config.yaml
n_layer: 8
d_model: 256
n_experts: 64
experts_per_token: 4
d_expert: 64
d_shared_expert: 64
activation: "geglu"
moe_layers: [0, 2, 4, 6]
router_score: "softmax"
normalize_top_k: true
routed_scale: 1.0
balance_loss: 0.00402
balance_bias: false
router_z_loss: 0.0001
shared_expert_gate: true
init_std_router: 0.0282
lr_router: 0.00262
n_head: 4
n_kv_head: 4
head_dim: 128
vocab_size: 14008
norm: "rmsnorm"
norm_place: "peri"
norm_eps: 1e-06
positions: "rope"
rope_base: 14000.0
rope_fraction: 1.0
qk_norm: false
attn_scale: 0.0884
tie_embeddings: true
parallel_block: false
extras: ["capped logits"]
init: "normal"
init_std_qkv: 0.0214
init_std_o: 0.00536
init_std_up: 0.0214
init_std_down: 0.00536
optimizer: "adamw"
lr: 0.00173
beta1: 0.9
beta2: 0.98
weight_decay: 0.2
lr_head: 0.0103
grad_clip: 1.0
warmup_steps: 475
schedule: "wsd"
decay_fraction: 0.687
decay_shape: "cos"
final_lr_fraction: 0.0
batch_tokens: 131072
seq_len: 256
doc_mask: true
train_tokens: 560700000
steps: 4278
dataset: "wikipedia_en"
Below are experts of layer 4 (counted from 0) of a mixture-of-experts language model. Rows are named router (the router's row for the expert) and show model dimensions 0-255. Each number is 50 + 12 x the weight over its row's rms, rounded and kept within 0 to 99.
After each expert's rows: a language model's description of what the expert responds to. This comes from a sample of Wikipedia text that the model never trained on.

# expert 22
router:55 35 38 56 50 32 40 22 58 59 82 50 41 50 30 36 39 30 53 52 47 57 49 47 39 60 61 63 07 70 44 72 50 48 40 56 48 49 61 51 55 53 60 44 68 40 66 46 43 40 64 51 34 55 40 67 50 50 31 66 46 68 67 59 59 57 51 45 55 64 41 56 55 30 34 38 39 75 65 29 43 50 67 32 39 38 45 69 50 34 65 37 59 56 58 45 46 19 37 40 41 41 48 50 41 53 36 47 46 29 31 66 51 50 54 35 44 41 65 53 60 46 65 45 38 48 59 53 42 23 60 59 39 54 29 50 53 57 63 58 65 42 24 55 39 55 71 40 32 41 57 51 51 59 57 63 63 41 74 48 38 57 54 61 44 53 73 41 41 48 40 56 55 75 53 46 39 56 34 49 35 66 55 44 54 51 58 36 46 46 53 63 50 54 54 50 68 42 57 54 71 39 48 22 50 57 62 53 58 60 60 52 60 48 52 40 31 47 84 42 34 41 48 52 49 32 57 49 40 59 60 41 39 43 50 57 49 45 67 87 62 28 59 59 60 53 51 44 63 47 41 48 45 50 41 32
Mid-word consonant pieces

# expert 51
router:55 41 45 53 47 44 29 39 49 50 46 59 63 50 47 38 56 42 46 69 50 55 53 44 34 47 43 61 30 48 49 68 49 48 48 76 48 53 45 32 54 67 55 48 62 61 62 63 43 45 51 50 54 45 54 71 33 55 47 56 58 61 67 76 61 60 66 55 58 48 46 49 69 37 54 36 60 70 74 48 53 41 48 39 13 50 37 36 65 51 64 42 49 58 59 36 44 56 54 47 44 35 34 50 42 34 44 52 58 54 63 60 49 50 37 44 47 67 72 56 39 43 34 47 31 39 42 39 70 58 67 44 26 50 36 61 66 53 61 54 46 44 26 40 50 53 52 62 58 47 31 28 63 65 81 39 63 50 55 63 53 49 51 45 62 55 61 56 17 51 27 64 49 80 64 34 34 51 34 61 44 35 52 31 50 45 52 38 53 69 56 42 56 64 36 55 59 45 61 53 56 35 53 52 32 36 43 62 47 67 46 34 54 38 50 31 50 47 78 36 30 41 37 36 56 57 27 69 40 34 42 38 48 49 53 55 35 61 47 90 65 35 60 60 59 60 38 44 64 54 42 52 50 53 50 26
Mid-word subword pieces

# expert 33
router:64 35 63 51 26 61 50 45 59 48 39 56 61 64 45 36 48 41 48 60 40 60 51 43 27 51 60 70 31 54 35 71 45 36 54 67 42 47 44 52 44 61 50 36 83 68 60 44 48 47 40 60 47 42 43 73 39 28 45 46 49 46 54 70 68 65 52 57 60 48 43 43 55 38 54 38 59 65 65 41 43 48 46 43 23 32 52 55 57 53 75 53 72 52 68 54 48 43 60 63 49 50 45 62 49 22 47 54 51 52 48 61 46 48 45 41 60 60 66 38 61 53 44 43 32 69 47 54 59 51 67 44 21 33 46 41 54 46 61 52 41 36 43 49 42 40 69 54 55 55 27 45 55 65 72 51 62 41 45 54 48 47 53 48 47 42 70 31 31 55 36 55 62 86 52 33 29 56 53 57 40 61 59 46 58 41 44 34 57 67 69 39 45 46 48 37 43 40 76 59 47 31 64 35 65 44 57 55 35 40 60 31 50 39 54 47 38 47 79 48 30 28 63 51 35 50 40 62 43 72 47 39 40 45 58 53 59 38 36 69 54 20 63 51 62 34 54 48 66 63 47 62 30 57 65 26
Word-internal letters, formulas

# expert 10
router:71 40 62 45 55 36 42 17 49 50 51 49 66 44 62 57 67 33 54 46 40 54 49 38 70 60 75 56 24 53 28 66 66 40 63 64 50 39 51 39 44 59 69 56 64 56 47 45 46 39 43 71 34 40 48 42 51 26 51 47 53 50 53 62 53 52 34 58 25 57 43 62 73 50 43 32 30 55 58 45 60 36 49 61 36 28 56 56 58 44 54 58 67 45 43 66 59 32 39 58 57 37 57 58 53 56 58 66 64 31 31 56 31 32 54 38 68 51 56 48 58 54 44 44 49 51 54 59 49 40 65 67 53 51 45 65 60 29 70 53 57 40 33 66 65 43 63 58 35 61 34 34 48 71 69 38 49 30 55 70 36 51 54 47 59 39 67 36 55 37 26 73 61 76 47 34 35 43 44 71 50 49 53 40 46 43 56 36 48 53 48 51 47 42 56 54 67 43 82 48 68 49 55 44 50 53 55 53 50 43 54 29 55 29 73 49 48 57 72 49 33 64 56 56 31 45 70 53 42 48 63 42 35 46 56 45 46 59 63 76 64 32 49 62 49 55 59 41 48 66 35 51 60 41 36 30
Infobox field starts

# expert 17
router:62 47 52 63 45 41 28 32 48 61 57 65 68 44 42 51 50 46 41 52 36 65 48 51 58 39 54 54 09 72 57 61 49 40 37 62 51 45 53 35 46 88 51 40 60 34 80 52 52 44 34 67 46 55 50 61 54 62 40 43 47 50 68 69 57 64 62 60 48 55 41 58 75 57 40 55 51 70 70 42 50 43 57 28 50 40 55 53 53 58 62 64 47 56 53 57 50 39 48 57 53 41 51 46 48 41 43 51 60 46 40 68 46 44 58 44 53 34 60 70 23 55 46 43 44 35 52 20 52 28 64 46 38 53 44 44 60 61 61 43 84 52 54 55 62 46 63 49 33 79 58 42 48 43 63 26 63 34 38 64 45 46 46 35 47 47 56 55 32 55 43 39 63 73 44 31 51 56 47 64 37 60 54 43 60 51 52 46 50 65 55 45 41 48 46 61 58 33 63 62 49 40 45 44 70 48 63 42 47 60 55 24 49 52 40 45 42 54 74 28 39 46 54 45 41 48 72 43 54 35 42 40 56 54 71 43 46 45 56 93 70 51 71 46 64 61 39 55 53 37 60 56 25 40 72 45
Mixed name/word pieces

# expert 7
router:48 60 58 42 41 48 45 26 37 66 58 72 53 58 55 67 39 38 48 39 39 59 41 68 42 46 56 60 32 54 44 50 44 44 43 59 46 56 53 56 40 49 42 46 65 54 67 57 56 56 39 65 39 59 40 49 55 55 23 57 67 38 59 65 63 67 65 65 50 47 34 49 46 44 37 43 49 58 80 42 46 26 55 42 36 47 66 39 58 33 85 39 44 48 63 57 51 34 41 52 27 47 35 39 41 40 55 68 59 51 45 60 53 38 42 54 53 44 69 36 31 49 51 50 49 46 32 18 51 41 50 47 21 68 36 60 69 55 68 54 55 58 34 46 47 62 65 37 43 44 38 38 50 52 64 47 61 23 47 68 44 41 51 53 44 63 78 54 46 49 37 56 65 72 53 30 45 52 31 52 28 34 46 27 57 42 51 42 46 55 33 41 45 52 62 48 63 38 62 46 62 37 53 37 60 36 61 51 34 52 51 36 59 41 48 28 27 53 65 43 04 42 50 31 33 50 41 36 51 56 43 26 41 55 73 44 40 53 50 57 63 27 48 50 51 50 58 65 64 54 46 47 46 48 53 32
Clause punctuation and function words

# expert 50
router:61 39 58 54 49 43 36 17 51 64 44 77 61 34 52 66 42 35 44 46 33 63 46 65 39 52 61 71 42 63 56 51 50 47 33 58 44 51 66 45 45 59 52 55 59 57 59 64 51 59 52 70 40 52 42 61 43 48 30 48 64 38 59 59 59 63 67 65 47 44 46 36 58 37 38 48 48 55 56 40 42 38 41 50 36 45 44 36 50 36 73 36 42 41 63 60 52 38 38 59 29 53 42 45 38 38 55 61 44 35 38 59 45 32 50 49 49 33 72 52 25 47 50 48 36 46 22 23 51 37 49 53 32 72 36 61 54 35 55 45 57 65 39 50 41 58 68 44 54 48 42 49 46 44 59 30 53 34 45 61 36 46 57 35 34 47 69 50 36 52 31 55 67 67 61 20 50 63 41 53 35 49 47 32 49 56 52 40 51 63 48 38 51 58 65 41 64 29 72 41 68 51 43 37 55 44 69 55 38 67 73 28 67 58 44 30 24 53 69 47 07 56 51 38 38 40 40 42 52 55 48 25 52 47 70 49 34 64 61 68 54 31 46 51 60 47 62 60 66 56 46 54 39 43 42 44
Clause-linking conjunctions

# expert 25
router:66 57 54 51 51 13 45 40 50 57 48 55 66 36 40 51 57 48 51 38 43 62 58 63 53 45 49 50 16 68 44 61 59 56 25 68 33 52 50 58 59 59 53 47 78 54 56 56 53 59 31 61 50 31 60 62 65 55 41 54 60 45 43 56 71 72 51 71 48 61 42 57 58 56 25 50 33 53 53 37 31 40 52 48 40 36 47 55 56 52 72 43 42 66 42 48 38 29 39 70 40 43 26 50 52 40 48 58 50 42 54 63 41 36 40 31 61 53 50 45 43 54 56 55 42 35 54 36 48 49 32 33 41 50 43 41 39 43 50 44 57 42 40 52 46 57 63 46 42 65 65 48 59 53 74 25 61 46 50 45 65 55 54 33 45 48 44 43 60 49 46 41 47 71 43 48 36 40 43 75 24 46 46 38 53 41 39 31 30 67 38 51 43 55 51 73 48 20 59 58 39 40 44 17 46 36 54 43 40 50 28 28 50 39 70 38 53 49 72 31 32 40 55 48 34 46 74 48 52 59 65 27 48 36 64 52 59 49 51 75 47 34 63 60 63 40 56 67 60 48 34 57 25 49 52 35
Music tracks and times

# expert 11
router:66 59 27 58 50 48 47 33 52 66 45 59 62 40 45 45 52 26 47 27 54 69 59 65 61 45 54 56 45 76 54 56 57 38 35 45 49 57 50 41 42 68 59 66 68 63 73 54 46 68 39 78 43 41 49 50 56 49 52 37 53 32 49 62 72 72 52 70 41 49 29 41 55 43 41 39 35 63 69 38 47 44 57 48 49 55 58 65 60 45 69 57 39 71 54 72 55 42 51 64 38 64 58 57 38 53 67 65 45 50 53 67 51 28 42 46 54 52 38 34 39 71 43 65 43 28 45 56 37 30 46 48 49 66 33 53 50 58 72 47 63 34 53 59 46 59 66 39 28 40 41 49 44 43 59 49 56 48 57 71 41 58 56 50 52 38 46 41 48 46 61 50 40 65 55 41 47 42 30 73 49 62 41 51 49 55 58 42 50 57 47 38 58 51 50 49 51 35 74 53 52 39 61 51 55 46 60 71 68 60 41 43 54 52 77 37 49 52 88 54 53 45 45 37 68 29 36 72 41 58 50 30 61 47 60 54 46 43 43 96 65 41 62 62 75 55 44 73 46 51 43 42 42 32 44 39
Sports results vocabulary

# expert 29
router:58 39 49 45 47 50 43 42 58 64 32 62 56 54 51 58 63 28 25 42 48 59 44 51 50 49 55 65 50 49 34 53 52 46 50 62 36 43 67 47 44 60 66 55 57 57 66 50 65 45 48 57 44 43 36 49 51 57 31 62 70 51 49 66 62 69 77 56 41 36 44 42 61 31 42 40 54 56 61 43 48 43 54 53 31 25 55 60 64 57 74 45 48 58 59 48 51 43 42 64 37 54 55 50 44 38 44 58 51 46 49 64 32 37 41 52 65 24 53 53 48 59 58 45 34 41 47 40 49 45 48 32 40 56 51 54 67 56 40 32 40 52 31 46 47 48 70 48 36 63 47 58 47 59 64 38 46 40 63 73 46 60 40 35 47 25 52 29 42 42 38 58 70 79 61 41 15 62 47 44 31 30 29 33 66 55 51 25 58 67 54 49 61 51 52 39 59 35 67 53 59 50 56 39 56 61 52 35 45 56 43 28 59 37 48 41 48 59 86 42 37 49 44 43 50 36 54 44 37 63 46 25 57 59 80 63 54 36 52 99 47 46 73 49 62 64 59 42 57 57 51 60 45 51 51 42
Word starts after articles

# expert 31
router:60 24 62 59 37 35 38 34 47 43 28 53 45 50 53 49 40 33 47 43 29 68 32 46 20 38 57 65 40 53 47 59 55 35 56 62 32 61 41 52 31 69 54 54 78 37 42 49 45 48 56 45 49 58 32 67 50 54 41 46 68 57 70 74 83 73 53 53 54 50 54 72 65 26 40 39 47 67 56 25 47 52 52 34 36 44 46 55 61 41 66 57 43 63 65 56 52 47 50 57 45 44 33 41 51 43 39 59 48 35 40 49 50 42 41 37 60 59 73 54 46 45 37 70 55 63 57 44 45 73 47 47 33 47 30 46 52 46 75 48 53 47 38 58 41 52 66 60 34 66 23 41 56 63 67 54 63 45 42 47 48 51 56 55 32 48 74 43 16 48 33 62 51 70 57 43 32 64 59 50 35 55 58 38 65 46 52 48 49 60 43 47 42 39 51 40 53 54 62 50 62 42 50 38 50 58 64 54 47 41 41 20 42 43 36 44 50 24 72 56 24 52 63 50 35 55 40 63 47 55 63 33 38 54 57 60 52 54 73 80 37 47 67 60 45 52 43 49 48 53 50 67 43 52 53 34
Taxonomy and abbreviations

# expert 52
router:50 39 60 52 71 59 47 50 46 58 44 46 55 51 49 62 51 30 29 52 33 43 42 48 46 36 57 51 25 65 48 52 45 62 45 57 52 55 56 32 33 56 60 63 45 69 57 45 39 34 33 67 51 35 37 52 47 56 51 51 58 41 57 45 62 62 35 49 53 63 56 60 50 57 55 49 49 50 57 52 46 38 54 54 38 38 43 61 51 35 73 39 49 51 52 54 59 39 52 53 25 37 40 36 33 42 30 57 64 50 39 35 40 46 54 43 63 54 44 40 39 47 40 54 37 42 63 39 41 45 40 57 28 60 43 55 57 42 69 54 66 32 24 59 63 30 75 51 46 47 47 53 42 61 72 41 55 44 50 60 55 54 32 39 34 57 62 39 51 30 44 48 37 79 49 36 26 46 51 39 27 65 59 21 61 39 47 36 53 43 55 19 69 51 50 57 65 39 73 51 71 46 54 47 57 41 67 64 39 78 62 45 64 48 58 49 49 44 73 55 06 52 54 43 30 43 39 43 46 72 50 43 40 41 48 69 39 51 29 76 75 38 40 45 69 46 30 48 74 55 33 63 44 44 54 53
Name and word endings

# expert 53
router:50 48 49 67 45 53 12 37 56 61 52 57 59 52 35 70 29 45 35 48 53 57 59 57 41 45 43 67 00 49 53 42 44 53 41 56 39 46 62 32 31 46 51 49 73 49 48 68 48 56 54 57 59 58 41 74 51 65 32 55 78 52 64 42 54 73 53 71 50 65 27 53 50 54 32 36 47 70 62 39 40 44 54 43 43 38 49 51 49 49 56 34 36 61 61 48 39 41 46 54 52 41 48 73 61 35 47 56 46 48 61 45 35 48 62 56 63 58 52 45 63 61 47 38 47 47 56 49 59 42 58 49 40 67 18 48 49 43 58 72 59 56 17 39 61 48 61 41 57 70 62 41 52 52 66 49 45 45 50 56 44 46 63 55 43 34 52 34 46 66 46 62 51 66 52 49 36 65 39 71 26 35 60 41 65 47 52 36 38 71 51 58 43 63 55 53 58 39 59 69 57 38 67 61 42 40 69 46 51 67 45 48 72 36 63 20 49 50 78 45 32 52 48 37 49 41 48 61 44 48 49 46 52 44 60 63 45 40 44 90 69 30 57 50 60 58 50 53 56 59 33 64 43 40 54 54
Mid-name syllables, hyphens

# expert 32
router:43 31 54 59 59 39 32 30 37 57 48 59 54 41 64 57 65 28 46 56 51 66 52 59 56 47 64 52 38 71 60 59 58 48 35 55 44 52 62 43 41 73 52 45 75 37 66 67 49 50 42 65 27 42 34 72 59 60 38 62 52 45 47 54 54 64 50 71 55 53 31 51 52 46 32 57 40 63 51 50 42 41 43 41 34 34 46 57 51 35 70 54 47 53 29 47 58 40 49 55 62 35 34 34 39 40 53 78 63 44 52 50 56 22 39 48 60 38 54 45 42 76 53 56 48 44 48 26 38 52 48 54 38 53 29 52 52 48 53 53 74 43 44 51 67 33 71 46 21 60 53 64 55 49 60 30 58 52 46 45 61 59 61 47 29 34 46 52 43 54 52 56 70 85 57 40 58 41 38 74 36 45 47 42 51 39 36 42 50 74 49 54 40 44 56 61 58 30 76 56 62 32 48 40 46 54 69 69 41 72 43 44 51 41 56 31 49 47 66 42 34 65 49 47 42 45 66 61 48 55 39 35 55 48 72 74 45 63 42 71 65 37 60 50 74 62 33 50 49 39 58 56 32 29 37 45
Award table connectors

# expert 12
router:49 46 60 51 49 31 54 30 57 56 65 54 74 54 55 71 47 28 33 38 36 71 53 38 45 58 34 45 25 66 35 69 35 39 36 45 60 62 46 34 33 60 51 65 53 55 45 68 51 63 46 77 46 65 51 62 52 51 53 60 64 42 50 50 43 69 49 61 36 39 40 57 66 45 45 45 44 68 63 23 34 40 27 37 31 29 53 70 68 50 73 48 45 65 51 55 38 50 43 40 37 49 42 47 51 31 51 70 57 32 34 49 41 36 36 52 58 47 50 40 45 68 48 57 35 48 44 34 42 49 58 50 54 60 36 69 50 63 52 61 52 41 51 43 52 70 47 42 43 65 56 53 58 55 62 35 47 29 65 56 37 55 54 46 25 56 63 53 39 69 51 59 52 62 46 38 37 41 29 61 33 71 41 41 62 31 44 36 43 51 50 42 49 56 53 52 60 34 76 52 55 46 60 42 63 44 64 54 32 66 60 41 52 45 60 39 42 34 70 36 42 59 50 43 46 30 44 48 56 63 42 40 60 40 59 43 44 62 49 93 74 29 66 51 64 59 42 32 50 55 74 69 47 45 46 38
First names, place starts

# expert 40
router:64 45 50 43 30 27 59 44 55 64 60 63 61 47 47 51 39 33 58 53 53 49 61 46 36 48 40 65 35 62 29 63 46 48 42 54 64 49 48 42 37 91 53 62 63 60 59 55 42 50 43 62 44 60 40 81 33 58 50 34 44 44 43 57 64 60 59 60 54 60 47 38 47 49 45 35 46 73 64 50 49 39 52 50 38 30 47 50 44 55 69 40 27 42 57 57 51 49 45 52 48 54 63 36 52 52 41 43 44 58 53 68 44 40 40 50 51 51 60 61 43 44 53 35 31 26 44 43 45 40 33 52 26 48 36 61 43 58 50 53 48 60 43 57 59 48 56 57 36 50 24 63 46 30 68 66 46 43 56 78 43 58 45 54 46 53 71 53 47 61 41 54 47 55 48 55 45 65 39 58 25 34 64 31 45 42 48 25 63 55 45 49 60 61 48 61 62 28 79 56 72 45 48 57 70 51 64 72 45 51 35 31 56 53 57 40 61 37 91 52 07 48 48 49 43 44 67 52 43 49 47 44 54 50 54 50 70 53 58 70 52 18 59 56 52 42 47 50 74 62 59 55 25 59 43 31
Latinate stems and headings